Below are experts of layer 4 (counted from 0) of a mixture-of-experts language model. Rows are named router (the router's row for the expert), gate (a neuron's input weights, with its number), up (a neuron's input weights, with its number), down (a neuron's output weights, with its number) and show model dimensions 0-255. Each number is 500 + 40 x the weight over its row's rms, rounded and kept within 0 to 999. Numbers have three digits each.
Before each expert's rows: a language model's description of what the expert responds to. This comes from a sample of Wikipedia text that the model never trained on.

# expert 43
What it handles: Line breaks and cells in football squad tables with MF, FW, DF positions, and the words along and together before "with".
router:505536511417464520484482474414550540425462494502505481417492457479525535546485544513442442542529516522507548516586524599542469474476483474422471507470499478461470447534521537481547508577560492511464489478491525532432389593569539445532545488503432494468518467473527444489502513512531514397498455562548502444503517534572498540505518494478475534574581466413512479495500476522490472479546571516520445485522467507494427489522430514460499496488540450530494504542473419565451491480500490516457530554515444569444468519441483485467501557490486556575486462544498467489457457518498541439532473507543464484542507535514470401508439559521541536472482492510545528511543536517484482517502488534441531501432538449493576470451472551517541556472574470488492453467534512506561440537504498
gate11:517493517515535542473490472509463524505494471480503458459519540457372537568450526469499524527492447525475367534500424543485515546472497458493525561486506491580526504506502494481474554526478505533464471484503569471499520454533479476442566495500459581455447546502447424484503497491514438477533489519482456480485496496523580509432398522512513534492504410532517576493461567483520499453497515506510490533555469465517433474489545536476503418490516531531509448505465473467493465515544546512511439508536500458506469516522582433553447537589511510516418442515468482552525498520480448517503474594484483577588535506405470506502450528511529523426452496531482463489551467590550512453528519580475539479562521510524528576524398514519499507470541574495507533465487471516512540459498566
up11:560457574441552493417479520529585478482561445491570484515485479612478472531509496583453519526556543511486489445479517542487507479532448461532546535581506478554430481505449506486547509538519475475500457428510481477476451437528423531486490631506485507525481459512565501500539500546630584484488518456470526520524494529548551434505501463483541476561529480469436518480532472472470545429524472501505493537526490458477411490464500558507465513484571448495529514408521535546529585518476545585499502515483473540477497465539422520491516487560480459518496491470546568464488520509539476391447474535503527494513437534453570534493538499505512463449405501470480533449478481500455491526526536518491473535578508540547482521509519475496435490537517516502516499552521487469469513456546526
down11:534533450511469528535531478495463529434528524561495511542525429522512483550472446491517575518544447526531565523542500475471542439491496411413544432488554496551466483514544504561524508503520514526493503464442498459501499480513467571598552543525502488520551534463478488508610472508532532482443487478466519425475557439556452541502529549465509477550505511484481519514510473524485537467557479470458467468550481470517426524522462434477580481478485516391504522496477473491471519462378484515530510563497545554561497497506465626559551470482475482539509538499507485504537460447439529441593515518446461457510446508464571506488516440532427501507478563445536514524444534492448513500515505492602550506434520502485497476540530559478490502472481462482492479581556491477538521590512511
gate12:446458516511457498484477534481483462579521442461610531446574481494470528492512511510532483515392490495501552453447435456511522513416578498476536517501574451536470456514492452479517448508534465436467533509510473514600551453476511509491517488541470488516516491488552491516501504476477506545558519564479499542463519475559556528427504502459526511494493551549481533527486518459546555607537500393490500472545501498443521528557523489542484493504449518518422590497512489473457546461448500527455464444550548558560552538464470467527533559503496479476492560553497486559528486508441440513545460489517522501523533540541477589477404545554547404547461462410498482500561511490508476574473546515521522428560478456530573507468488516533520499533496445485438449492485513480493524552511541
up12:491454491451495451566488530506538491512495514533549510514516510470550522445449489472451449467471471541471500531466520553504411528527572495523545498556537436500479533415497498430555478469447477531531446575436439478541578551466530445531482555588506457484549541510559525521475486503528525558498479477438439500547499497555482569485494439523460485547529518530510462566537441482564515538444542504499535499513432521480553483470603471526550531455464470471461588559474525475450494520475540505428470502455550453525551535408480498487504487497531511496517571584480457465594493465500563476528476487499542501470407517480472490473483499509596489544446471504481497422601527477425499491519485504466500506517431485569516503529473480524500491516476513500499511488514570516406427492511431
down12:500495512508486462552496466540534517441565540545485455526520474457530488422443518544471447454493531465542545422541504511457505516516474421571520557532510562482526439503518486445438560496501468458425520550507500506484519560553471505523549473507509523465482469555489487471484494471456494441537570514502431574515557490499488456503457420514485444527448437423535413515491542543486543540490536484493449522523472425493474552483557544491528459533416423537514481467553500529505531538546430502518477489456537506475469502486464551499466585430436490514489528511462553442506543540495536530472478499410509562483547476533454498491445523557485549493605521560494427471541586515485578522432483494481452570533511499486521479523424504508506454559471517459484470410473459539531510552480447
gate13:453456512461508484505506470536451496500492417452490436520496549532569412443493500521473502473537430566555478564505475479496545561506538536467481517514505509503413491476459530487518498491523502460521491618416453481507487467525535513451573520472498500459483422454476417536534524530497501509510480544430530539582505515476576517503533571564507507577470515527510566458483495517489496575488524554506479503427525515535576462454505509567448464585472542519492516528521499484493420464486545551484475504581507555519552443510495506467436419487491493482505506445542501516550479513521553465429531472480541534520459493541493492454534512505484481538511499499527490600456448487534426436513475518437586471455520478465611489473505466459489498485510523485493527469425519476578471580470595
up13:503490454462463522506535491445501557546510467546545497486480466452457481502508565516502526524591478552522480488432447536503498505462521501499489515475436522503530531449503510477561486513508397402523530508493552461553498471492453434421469426499559496597529531550526518531439522613505537529474539547532457502493564451503471484548483571440458515492474538508536489469474433423531495426560482488499493488501471501467485543545495476508540593481556499402487499524518485537412497419428532474543494545518484447491455549537481583516467453485494462511587460422447495492526471431463500520503561505458525519488510558478506501492513442436537468466515484502540489513388490534467536515457560435463465520459519446497445526416567506532482470467553491484502468488519496543440553485534509
down13:503525493477536570520527510460456469560511472503518468467446486510522566413459428543475502521490476554492513482536548473458530540478511469518458513479438471494436517618479515485536465550488581486495571555543486561414542517522431503506598478490431507564459507533532504512484447520504450511503474501504453513497499470549473503497519525459494460523503552464483522526546458524485458496491440556429393462506544531459457459527537513468495491543500517444506514532514513535497524405570450557495520473456505528537496481529415546606478498555456497492491537479449414508433455463537507504506456437582496472487490594509501498481516511526484522539520485506500529517551460469453491534414484549534551483500619474518421496455597542442471436464489500520490489491471491540491547421452457
gate14:457571513478498506511537522504472444495521490573501523534479550526508532575504566510539464469475496442476467565494521474497597475485452540475554461484507466505493479472534535504517492501478577568587533465479494447495560495473434555429504491454492481455488593424564552545525473519469491504493564505499520444505512517492535515441538507510529436473517572461504555587533468478497456522521590513487462456566543487503541477546494482632549490523495460479497522528452508431473572458445506514502484502545576553525450507463469478490537523509454532459540482479471565515518539464587521508512465409516556516468442470500492519467540516519410517495444488490546487499451534501553476494495451549522481496390500457568388469568519401501488445527466501484492522517461471471529432488502466
up14:496468450545527493534487529447440424539469489604543473440411518491531500420462425489542504512498473482572526507516540508492475451503549484473505566474521556481532508558482427562585524511511490556551503444540515421542505475466451586474444526488470515476546461555512450474500505477544466455551478565455488515457529495426452538457545549570462468465522488451518510478498505488496490562532528569571439407479454497412513491426485496482489567560520499523469485456516543523491504570585560430560512473476528528476421544527537478479532521506465416462460437505478544535420501511468543510537570478407526487477502465526493504516555506491488523493540526483467524488483515446493595492533511491541570527502512476511501479502458519456494509535525475463544521497453421531529505566471517
down14:447501480506590487505528446467528456535512579486540501498501520506584556460585496486471526505510500547466499522483511496478485432511447471588498532390435537515594510475480497451503534494484473547476543458534472519565536500513559491499490443498463563530559451530519513387538568501529476519537418508504550516574467454434547536510525464591518465489469560520519466461503442464509456431491456429455550536586478439489541523543542522467533484539440467496411463470491521517453477498450550488500464498511489571470445536538520504499564530510526527557557509529414528532449500485563558521472444478424489456443503529470533550513489517464486479463482570553515516540523480506496519492498537502513540502454527505573562504475437454488517476520491453551528555475444446463472530457480429
gate15:462528472488505463456534450513488433459528498527516444490478587513461506529563551437578484428534542480562555519481449415547521475399510546492543480514573467532555479565501584504490538501505500562496581448534532534459557492497489523529569465525531473530579439487460494536501572453458509622528516474448530472480469462517550450523500527481482454447547426453493487492519527470560468509523539465537511518507561541559488523460531523527468524490522459480468485476505477495536509438474434531573487498485454487518489525488459524548456460478555503505522554517565573502485541582496512515504474448523558534436518496543583482467559516457452508498595503464556472428463479457521499527599456529471543572511508534474441525509581494515492466468454530502494531512479416510495494461527518
up15:428488516504416484521415490502551499517525460428418506516517483581549511493427535515447526530514498510440476565435527601466483527563518465511428487538515451537481538482519493488505485415462510451518405486422517505534484478506587502479424538526545467499512506478509481431481541536449545442518482501478538556548507552445469507525496483466570531583522530572565498518482506501526495464504522549500525527490424477485550480553503486534588455459506547507430458597482543467486448509530516469482536515454484504503508485578523503475481515552496496458507515453508420471506511477549471494489497601542401516552426514522471481561500464471515479456497536476469479587510538544568484501484548457433552496496468524550529505496443490486498532530437408518459489456442553515503474555531523
down15:490488523461522495477465560456440499449529548436495501493457455527514538535493451518514457463505458523510561576526497468523561569495544584519456532462401531501508486570508495536401506569458502513480467557506450506549568469530432465482524506475497441509483437490503581496591549508537456473492554477461516454513520609515496560472525465477519504559501500532489483465506553479506533574455507473516574433473408455449514522463514514512486506501474502566474488467402570532471528526478528477532506544443550528545462525512525441551421507477487479452512529547533503541524515521532552474575495486438485523576486480515526459473504500506515466560581494543497455491404463511505531480467472406525483530497505470528592470527486516442469439464544588519544489506532414460480548530510517
gate16:526495478474537530513530457508441480527444434484509512490502496459502519494544529491522500477532440483490541581575429456466507492460542490490488535456504557485455462487461486451468411492515480442484533547473543473452454467506471460460504532570576541471512554472507462500603534561456485505468545504450496413477544528473474469525434530452470485509554522541557617447455517445491472615520477463520484498550532515464466498426497456444512501453577524458487520490518525564455438453426519484501466501487511619530450486553502474470603451463416460469442513490522535515471473523550539534554475449557523490491473545515515467448447501465551500474469441582520561493497480503543462513506490539472439472505583495485500513526500474508446504469505503487543459505438525476531534472480615
up16:498529518493511510438523529502472491537475543585484527517500505511500546505506468548459479503511512469518584483466517448508499439530440518540535473558600445518504518487448488551468495527472465549455395438543510505512483538514502556519509470457412497538519370504496538482546540541549472468456428497508519474514478518496495593509453465567525522486517377566531461532533512517526578441488493498488465541528531487564520393456543567520466471476439499581529499545469543485562488534601389499479495466510481489497482494429517479537475527554546555511493474526519478533562505520500432494468475503507477473473487472471504470534468514570497472522516483496527472503524565466484490526486523571539478449591450499543499501557520459545538540519419432507537534592482464551472543473431476
down16:578576468529485513472469504511529552477443495549502552540498429522466495506526513517505502509511503496449471469437519615474466479466495518482510534495553484485563531476510517502555502484521473544551515486495521513558461473487528457463469551566463466530537492466519495493507448544490435525554453535544496502491527507457499497490416527489440486492542500506507501535584457452479544433610541450562583484526480467506480555373550504489457483494474478537534499535458526471458532509483528457457475454544534442543529449436472526472511465455606499520469453612427539471512467476469419504541536526439497444504580446552509505496500520505512521483443481455473502537460516512461492580450531465536452491419468452512477506508448556554504509557385521576550465530565502446480507561483490
gate17:459529450566497468536460494519468467515584522480498441527455481596450480531542542394488448541474567413502534506550535489453422520480525540483538478468483480461504552520493504509524476456431526509531492490521507512419543477444488527510492442492432451516447539438525438472507533493507460468469495466535444466534536529528518557492411464444468507444526449457507517480512479484511501466541493518551519477470536482485530499535574527484462485533461528420461481536571494563477526526531545404495515494513514515469513505548506439457512501578535464496454520538542537451450512531545452441503404551478436520540543469456555565447453460447535484469494466464478485540521430442485451442538497475460425473571497522529468487554468482542483579536468484423456435482436438494501581474526476
up17:498484484516525454498440578478412477527551535425463498514452444561476447545584513523504496523494537435495544472489529477511472514500527531504473513510506430466484499532499523537491518412486564446629543491598522500489527469410460506517525492556466476460445553454570556473465536435520524524473506439529486438483525561544496510519473462476408474467547476468548551490533467489531565497507398514518524493468546451459469461511470531443470529494455500417507457528532485552475500559553539457510536472498505542460556445579555498527511523525521500541449523536574499482481512478499481488507456514483485451544519472506449530497506468443535534517523446464412465568508439557525462494490530472495472492554476558525469458424484511564494491503504516564501457496428424429472587477493431
down17:473385450594425551524490476464538515522494408474466466485439507486552471483480526479487551472470567470450515499531507489412497482516551535452477579501476502489453535505510538508498513485492619507532509443542531566482530452572529476516464484504481546492504528514560340516447515525477564458446493462510493464564535482514479485479444491511492480493515497491476459464472490440489459465473535524548482563453519496486519501522434492450496532533497430451436443533530470470514486515549533499460528527497428419408473495460471482514561531538476521535431499548502482537481565497514474505508512458505534459576552557422475554467505532487474564510422427525487464541577481440481450438502450520499538525545494501544484502442494514595462541487456487449551449485478506526481545455515501
gate18:527497478480490522515440504510499527512533446430523547460443538456583491466464500454481501476517433497514420520546429467552532458566492454470502419507497459485481559520487489453510546496548476531561464519488471519502492511473451672491537509518474533500477553452522483521527542441517490480478521432502521486463492509528503570516491434456540519572486476493478520525489559501488495511517489439464418504506501601470574519548532389474482570526506541498500552494521516524452508502547509501555450519566522493534450495515502607483545530516514433499393490509558474502503530508544487509535535492474486530493462488456508448498514509475521491491493545545438522404485458555552483551567542504492479574479490509502514524523478495599465445533442386509569462530581461456560456470513492
up18:446546458524452452517480457521511496551487518477432560461471543437452546562518434466481455545476468440499556454467497486484562448491444478445532542515430424532561458489542523552561510532503489586458498451472616481470506379548497478475511444487458507567459367479425453569423497530483479490598508495514555505555514497522467562541544561484502506529443501438506560507527548503483486508399469536569486520518505505434540487503537481558512499493542564521504469481510499552592528489466579457532455542502455498526476441555471508543513483539490495497508492456498497482508530438472433487487499508484512480467516546467526518532501502471512530557434575469498470519497473491485468474457520474494459482530453487512544524562487563518486530466495517496511414533539533420496475459517516
down18:477551460503509524527566504476417497625503479514455564498502562519493476508473581490486446500483456530451493456508552500510515444498445454444542501534475557449460469476511483468590518550474472492474556465529599466454431476395522455520402536481464463523532462488445529509483480496481549539511543518470485517509502554423519526521462499490497436500479403498476501531447552491562473530550451504496489555556497540529538476516450439515524607516528500518501480432502497532480587465516497482475521561459523533469528512503533480511537478516552512487465542514500531427518456496602471572507461478470499491537500499482507516553485465502518505534458543585489476469469467418556484504437517482497492518536494616540515535487419506516441561523479392558551450488515514438545484456482519
gate19:463567494511450517526491551509467498497479559538453497490487524489500411508497430474507526511519542433493500476509498439456541463508498505478453495471452470477503479548402459527496484434485463504555505502503495531520521520495490527451501569503583512536514541462551498456502479524534507535507482444456453561529492524543496517542498474449516536486457545488501505566501500452465509577524433547500510479527444487448542533497487450588482521500503503448434560474493526508460505485543556512538535545457458508509481545478561589575547447478615522529406507512576475562568559554554583495469519514493506513486488488450540508527483462506501540519558499432472488572409491408487488469495468444524486483479433487467423506448505544524430495491428456518396519414486481543571567397503489
up19:513529477456467465552489511462458494489476537524544581520512516524361471480499449432489446533490492477567502481539469446557533420487544500514521452464478494520566552475449420498481565508576578451568595527496560457522542487506495474500524530487522493515487493465413543516535474467502415476456509531488495594456448529506607469498516444426506514542455570446530546511492489454455499545506523522566533432510507503521509571489462550560440521510523532475508465505541547511507545538474528502497552509574495489502476466534514538519488530461472437425451478507523575525529488466501505576475537521545525511613476520523504495531495513494482495562481542531392534577476513499472504456509534534454542498465514503510492531511508515514544515535443508529428443431505445544572565510493524
down19:489526493473486485585488560533421522537480584511509477481499525505476569456445464545485473498506566421532478501475584463535504538493582511477481570512467491512524529486458450472485502509464539474531487503453526482482522505538507540512459543497482519555426485540552495430479517392465462488466513548518520585533427512562550464463469477370453502484413505527501586505457421486523534504577576512499469486446480490601469506503505552550503405482549470436517487513548521510512518504503493508510548534506507583500435556451532473453491502550511510488437495553485491508456506498489467537566542495568470447527498486521452464495471477512471544547501550494488553520497480498504469465444491501527456502509532517539405455431532538421471459454608456513413454521501532427489500486528507
gate20:553583501487483501494467564506432506579494462548559535514534514513548479495468449536508506501526540559561477462454543553458509541506453456519535498549566456546552478555559534471557453476534515461470539547540468547570486478483507553518520495505493443510455447459504533500484478465456535470403565513512554515406538491540539465499571463431511488462450471523396521485501459538495418549534485473510520487530470483515440448548488486449442437537430452521541456488506514565523486485543486477560480448481535469545497494474543499461614510532461466551444532461471463464534453415490526515482485485532540571430467521512582533482440493500509395490457542484519523467442529475469508500479483486432480446526497517487466504542572452523528455476548509497439538531477475430489422527461483
up20:509524523465476564524439541471528494454502495519516491513515534560500543457513513531463457451500514549525517500529464481479477435470504539544466488508527501493486500556588468492492505487562565540512515487494549461441445477526502542592415397483456454544416558449469615483490492517518518502520473522546520471492475492577559475569539478467522504563488529527556556553497398505528437459548472557527416453517467457453507546487495504500510518477498517523511436490543514503468532507433589549516517510572596526576492471504488596543465535446528502425425524477477488519503500539451496478481514547506474554449560507510562525497562574490483477540533539509498461495501454461559456552516440544461530485479509468483543521448487381574533513520512480460558464494545470532497456568504490
down20:514542417513570492518514415549495559519454479506491426527481535484468503482529441568442490533439483502497495456518460490425513509433509461449511504517505565447487503491509493475477484451486458448513551579499505473568521542509506569508337517535481511486553475545474457524464488533517499522500464538512526463511444519475438511519419502412552425550398397429525516567486489530534525527521493523449555534458506572421506550456519480494563505541471500504525498456449480528463451495434498566537514500493483480545528486551531543473485509434563542580481472559503527471526535484442441515509484450530449545534460516450480501549542436569451498456503489527495522525564417474495507493480572498435526507496444468543523483453482504485515488578539505477540462540502478481463445477503528
gate21:499506515455472474463468494466467416455585395504476443520441474499553522540539529488528553461539482496477425501459430546561521538510542520488428472550437493538509523501545446482485525446525508479527470498475501451509564513497516506540512525463527504396504504518470443517528495509543464538481593447461433537453432515502538538541461423482593493493471439491482509468468510475554499490402489462485480452431503530498504451453592547500550500485458529513531441560541511483525519505498473500471491386498560480534489542490546534482551553586490501490418482490499554480524496551549465459480477483482513529389530475504482517472504513492505515463556436550491544488502508503512509546469461473457568568532498455541409503499538427502462488540560488507400539571485492506528467447545551
up21:548528512501570533553458454461478471415514455535467482460420499503513499570536485432501549483519494540500432526498519549518490477541555463468440503518468499431550587468466492461437540460520490475497476492540531526500504564521468483529550516490515516490486496508495419468553478435489439443451467455479438522492463526473496420511460421495529536462549495495506465514443515485520462385445490508446448521413522531457499464435472583463461448452476502585541482542516466532489507503493448526408502443469447468480540571439535563432525483569449416484495469521465536526477521567447446519502457473454556532441545513542503500508523559504404517464508486537537584486530539513528557466456497529501552552482519496475418482504539481477529528525526467443408495487488494499476543459489522
down21:536452484523457493507509514520533492506504460557469457527532517542502528482461523557529562550587507414555434607475402486513461501434466498546552499574496517496464499528472533526505397444484441441495515532489482529501495563508446578496532528520506591504461546500473475515419545462473574453554494479498501509419498495604450519553530472455495507549531508504510519473515523490488502494404588534482550507433498502561516466454554453502417556422475467478537475526535478435513547523459480535509468544458471514498486535533537549486450551525481473415504509520502466559520554468495491503493483497512613563458475505487472467561477498499520470467551477488507518471506575444547549501533466494483489584517526530498480574445571462493438497536479492532504472455479494532494474526586550
gate22:506488527534506491486524481472476409461515486488474489528472550462548537439469460519479480487448531489515571506495423445405578470515505463500509549492555450558466511573476560517576485465435516560551571507504432523482465512488510496507531501503526474532614492438479549518514425461498513534509426442499523401490499491473484482451505506576486500478401447534567472490527452510488464583528540519522520446598465463561507540514631444483443503533519520492590516511454471486476488525578519499482531485541485518536483504488527457488433560541546477549528484505522478576490569551535502568454515484449536563556476449451480496509541543451443484491478469464576560457479536478479480516471430514542518538513528448498526554471513440526477474448473513493517478515449477460517500501470542
up22:518481484456471465504454448501466540447446515508514468543496513580484404479500496448544554558449544551504440546474597489624469538523477550468406499492426485414610564439466450496454550470513524407512517548491563471545507527436574488530440472501471451427405510543522499464456515486548483463463579560458504574524498597505540509566547506522509477512543533493440523460527556500519553481493517513545465537429508575492539455480499525578530505487472477525510502539549576498516558540470509541539494488511511530476526446566493567527467464487483539453502535503507505445471463493455543463440448489456480491492462533532535505502541514512494494549500526464503523529490420557522422520489530514491522536466463507477495419534474472508555485491542485509529523517512511512500500506489440
down22:518501485493448484486493441508517497523473435530529462413570533470497464529479479504457475496540483501507490519424485522461508525517568514406485572521462498518532577553479517517512578465560461509494412462440501516523545550547484461416477515491492462474518472503472471512413533509511509516460553569502549459479459499533465545539473519499593519500555550556487481444439467517550514515539558540524558433468475541518552521488537488541553548529426459474478545451428536481467531424513497459491503570522482515491491451568537600529496500511486487488490481507531521434505512450489557570436444473440549544585485534411511545447492557425589516532514464475439518547408570505539518467523477491522508476525460527491519480487425507459517489432565454510506492468530458472546461451487545
gate23:448515477521546552503519474496526507463497559518464437462472487552609486395572532475578560499561470401493487474499548539411546484493448561502500489486584483520543519510495532542526498550413426533504506536446509505503460443453523509529473418504532493493482424463506480481499505578471488507430503514533543503538480526474499567530433497460523461479493485581506467478405576501521535466500509507422536540447520440491468453500457467477483504466537458525480489499433550450449497523516456479543452405466476513520463511451517503528543469486512512506494423528546544606543492491510464528457546484398527502475490469445525478528480521514469521529543572520486522554551537487503552517490541497488561552524437503519506502544446553518545541425450484545546504456494524458553481418499519
up23:495537421509485458455466516525493512481488560544488480518470491545555527585469448551473543429526556464535505523495487551511456571503517509490581541496489471439490559504453485487491492501502476536466587474516500460474495522511517440558511507585434559563586508491464486469510444519494485495563437498468481506454410485470464501525559541453458460515490513489500479499461509543510509473503445484494473439513498526568529482459524516491600488498517436498413436499507519452540463571531444544506482508432479495507354554521507496517468534510489467556499477499459550506493519413484474491475533543493597447487452492519494544513487539513471551552496592564529445509509489526486464371518488475485535540414434453522488537462513400540516458512462424476554531478473509462443525518532511
down23:489490446577483544514450503512500458505475507558509539454519461542474490454514485551524539544525492525509549497563523480451542455519460432525467523518559506478514476500578433527438553499560541483472552475541485499531526430517521476487470545500434525507465488504459494497528504534545493477510510530456542532391570489477505487500454462481491485505458506516452514459434498478535518454474553510601490511512516466468494534555431540523519443496423467501433497426493426438578565492507475499492579520529553531507486492513456390524507565533480487429457442498424518538546522513563523600486554530508520521490531504449504401515457501575559535588538549489439473490575534429462544516489521536536546502528461532533547450457485540487437477483546456479447538501489520473458416536476579
gate24:554573527558533546446517587484519529507524565504451502513533494516444497476536491453547514481479525522581527486546460497475481583515468547461524450479461521527476463614445458450441556499488621459472534478549474474499522475430553451541580477526489448504525531552457522542503482444436489511501530445415598476451521481511458489566457461545502479521479487503444504489459551477490533478471437521469502481510552459449462476500468491502508506507488505506576459433470588454516504592551558457473507532445521482513498499534482490469456483525550510525434541488501512646473492575544486534454463470475466549499468498541537506527467497496510505520585515563414436543502496513505476499536433491458544492460519559461505512505529518544442514465444474533519479498499520532581478547495553
up24:549574494501469515486509575494502489473530576535457477466516470514493557539578502461497529515508459518501555512553443529507496563537471603522492510442480575544476467579463446471495504529494587524462496504498508522489471573513585474515571421481512472460505506520465493536509477484504489408492563474428583497502501505547475548540469484532539558504478456494457533495499464565465533532422450510480482514568512533519484595446490500481475530475555542517513480541477504551527563477621519489455469471482494602514516499554475490481513477535540472557447505473538527589443479578472477520488460514534469538466529439479532527481461566547511526514525497545501445495545521531480517492528418546487543535484515525385514548531542520486449481480560442466537507554494509567587528543478576
down24:453538425542537457536478525491452489530493470528448456590540516399526371598445462534541496492561492480531551407522546460483516521546435502436575487542506490537495514481540557523537472504535484466496526469468461505468445549502548465546452510515504482462548514471580506440479495526516540562397483487482499500479566465501494463457395524519482485450559506455504480481463503508490442562503562542450511521472513550550501516480495470461476518525494476506538516498468475498483463524519433480445438505496509433388496439516444427508553505519419496466513499505493488465489505478569480494501481560485513518599485508514446468506479454474469451495512464437496466477469471503517466516412470496487507503500554540508501467543550516407590522520543536538541579545533473525497453428551498
gate25:499502486576456474493542546515476464548549565581519525537546480516512531542528457416514539492499526431510525476512535507471593502405469499488489511525458433475435492526481479567507481482387540574547460478501519485509576491455469574523483448466505450542452526524508542510488431505497510464509501432502455490428536511541477524525508445473511528502454477478547522473577506514490485529535456500501515468524539441414512553466567497486477553419495575495500559495491551542456506442562534454481522459509526534550516412479524503542452528541584464492504505490613425509495500548510542460541487571477488541513501481448554486504551505481473507384501480472527480465466470434513538474524476519527440488478445449453525496568496499569428556454441501526448500513468468545495530440434490
up25:556490486558490510506453538489509477474439483463543523501551451551441556511436510585514514500395524503495548486501545501526472532454499447474507483475536530525511508510556472532556554499519438414577566478537492527489507490506490508528535482543488556442447587503484512483535544534464567526490531523514484449538524565522496426454501494466501517528490551512384544473516487549535512514528527473563507502402522578497511440592476543521503512463483515458506529507554459550528521485508477567479496391476472504511539482545539452457516498532394525543518516497549511441471551459436507488499483476563483491447518456497486543460448495508510497557388544447433551521494502448511512513418527420496503417513477532565389523445502454471474522530507532522502510527475522421532467541523456
down25:483428472577445535518476484481518506522526461498458465444437499496576486460488528465509532458459565504424532485528492495442519473525522547452453518487469454532460528519489521506478527498472615513569490460537544578459535468582493484518432500487463548472501509516561361522395549465470562461462523462503507471562509499511479500558424500539522462480510479499470464477482475445523495471513560529532493558474540503490516484556447493488499530566527446462416496500476468483538483502551519517448526520500448445441435478467510475517576500529491535531438498524542503484480579504543472506513459441474550490549554536429462531461515516475487600524446462490449444543597485433475461465507464508481530505543471521541476526425486510612452541484476437430540474476494486524448530453524536
gate26:462455445490490544478428448456483524469521456474504510472481532564482527534461457485474518546476481547487515464521515485480497515500500611502455461490505504489496450556494505478482501594490527540465472494472510510494483439510531558487470445472436539527506512465402537544425507439597459501583451519516487530513505520581469531446484507543495513449489396554490520523472454573571521495456564573481485529506521470536472565467468498467559432476534456510511423433504516506478484487494449488476498519547436499482461478527465474517417384454467481491507539574469437493489488460441472470505515562464533595500493514577477489446485568504441575479534461480457488529537435545470549529465436531589483528482513478500534508519516502495596500560513452467519556433447481494534515532570522
up26:465524497462430505541581502467433483462488524430558498577459502560438405500439473527511490504472555577486507489583508500490476478475545537475468447440513496475499514556479500472475533445558478483533592525488522444490494520478460441538504497535485514519541509495561490511447575480465515510484519433486472498512487556450454454529406529425445511400568498494516497535465572547463464483588521504454499526567501528585514437480441521522488425517551490501562480494521475483496489510528550509528506579553507441487545506471480563552509465481478509511406529560523508504484487572531503538522575482515578511525507520563550524522519480480523481489508528524438467557530533464554476514485457574570516484468521492522459517468508540489520488561387536385505485507502552552479519528475455
down26:551519465509450503507498478492446474573433520459576539517528481475515462539493454493597510528458474507497540468547457470493495462513446573487564496491447490525568485515568514462550468433500477458466493507467518551443524455455492544453506459548525470470485533459492535454535515564468478492496490528510430501570444495485504403492536452566529567517549510514493427528511478443461552454515488509509468488524494527486457492474563560504445482506582516518516552458488504448528506534521542530548472502483533429468527536433528486489470535396523400519510495479512496484470515582503512527536549555598497521498625463523490524529511530537541574503558538482411512540462480547431505445519520495574516554549450469534445439475473450503555563465454502548482499524485546504438451469416466
gate27:428452481561528564472467524467489506451537516540521523517453468542476482457550479539457543424467472564415557462480503493488513498450455500479529536482503463527481514587523537527475521485480471498517577502569488556449487483516422565467559546539503528495516499556483543465476505449488512423481511463509525488516515571551465574581495565473547445458538474555478562487518524502516563464564494465494470527526425457572524547475545525494476443548460507568516506470501485508465535464548479527482465406497481527476511492507481455484519504490430453505464485457519507500450574466499504526475492488463498463372477531498462527502560536536524486582511514486568405500514501474535606512542425447529496595472531473476518487444521483517557415495468533515579555465526431529489442465502558
up27:514529525489543452445448509525491502488490566482518460461554526518567439467514469473569475499546464593536492487542456579438535471488403521442513521499579523512406517532519570502509495489486483569529484554510522531482508525579441486458550588528506521503525465477456472457476529496426457459530523505508500504510548474568505512581458507483568451473498483503525527497517569478442583460582486518505410520465459490540556507492520565489435495514497479536532459547485518480504524426515459472458495477574405527497453485504436441526472472502477469553458456443532473528409549503496520510470481551549527519424518533544460478485588470496474478557475518521550489494509463462532534482504458440553487544533586417479451519501530561519434494464527491567554469465529442468490462525538533
down27:495540465528501551495490555483533489555513444502481466451434463577481494509439491509582428531482495468443540526518510486477503486461502473489475503510528562443496487509483474568421508512482549513516465546436486426491479541530450454520449464550461520553505456480436501512495456484451511477469487471528486570541460609539480523467489542487537494549463471485495532495526534452472483485558477456521472480473529531528495550548464537494443428467510508566514539513445453501439446519525510506440606467515512501420533473534432456542401507509515530440511528540542540502392489478476515501520453476497591603488500532526493521515487478585531509462513482515457525489483370490459514538479518523508505516448505561564470619504579484550516508463451569552577484561519508547526482555487534
gate28:462527496525509537520517522526515431552519497516454574565597543511492533500538503412461428433517484450506508554453512450452536462449507599465553446525436434519442529583471532476570499558471504538451473486480555411565516419516487512533539528461531470537475479474523493483519451497462539532484488461493451465447447548448497545434482486482446549525518514549544554596519433484475553541492417521527603500455549537491547526487534475469516509519476550475540480475492535524472446465563484455526479560458531463488483520473526481528480469528543436537465502463514495521454522477511559493485484538482587524510469468506514491511487490455529509500507482406479490435487543486534551473523498506543504471550397468388495537513492506426554550463419532499500530490519471518457517439540490
up28:536508504541496474514531497502490496497542462552538489531466452498581476503473506520496519481478409497523519463373469499472446475552497467460500449477510399545506501498435494558562432509471522526515548521528460479532515475513479530544647503481483455591517494498465531495505467521515497517487481444504497511456458549469470434422483538477447535510561512459576545450501510506517519433476583493476430491509508557506473551512545527477536466523535531498551514495511541562528471483563525532526486494512491438507372456537453436530503504535497486529580482489531418479452456548468489484407507560517558453490458477535524499483601515457549598495487499532511422433493467447532571493510487542526517529549477497455436489492463511491522535544490425569493483509523532454495504517401530
down28:509491530493550522489502567498482470502472506532566510537513494529503521566443568539591485520487475463547477442522527526505542449578474544553503390486510491507538541498562515517517491431524516547495561502483517525537495546535477503497534541471473515535422450518474472483499513505534466474482531483523491532549470505517437505448450467448485470487508511519506520526522547526546481487466505563537493524525541455484457469512567534424559510476531478541534468503526471531496495525478542515526446493492483453510444391523495511557519535553524501448536439480445463458536533563551502457526446598507517365590414467505448575592520488530465523508579500577577432528458557493481512537563506481544512583450547496495518408554496464411531483533501415527520476503448556552519486497499479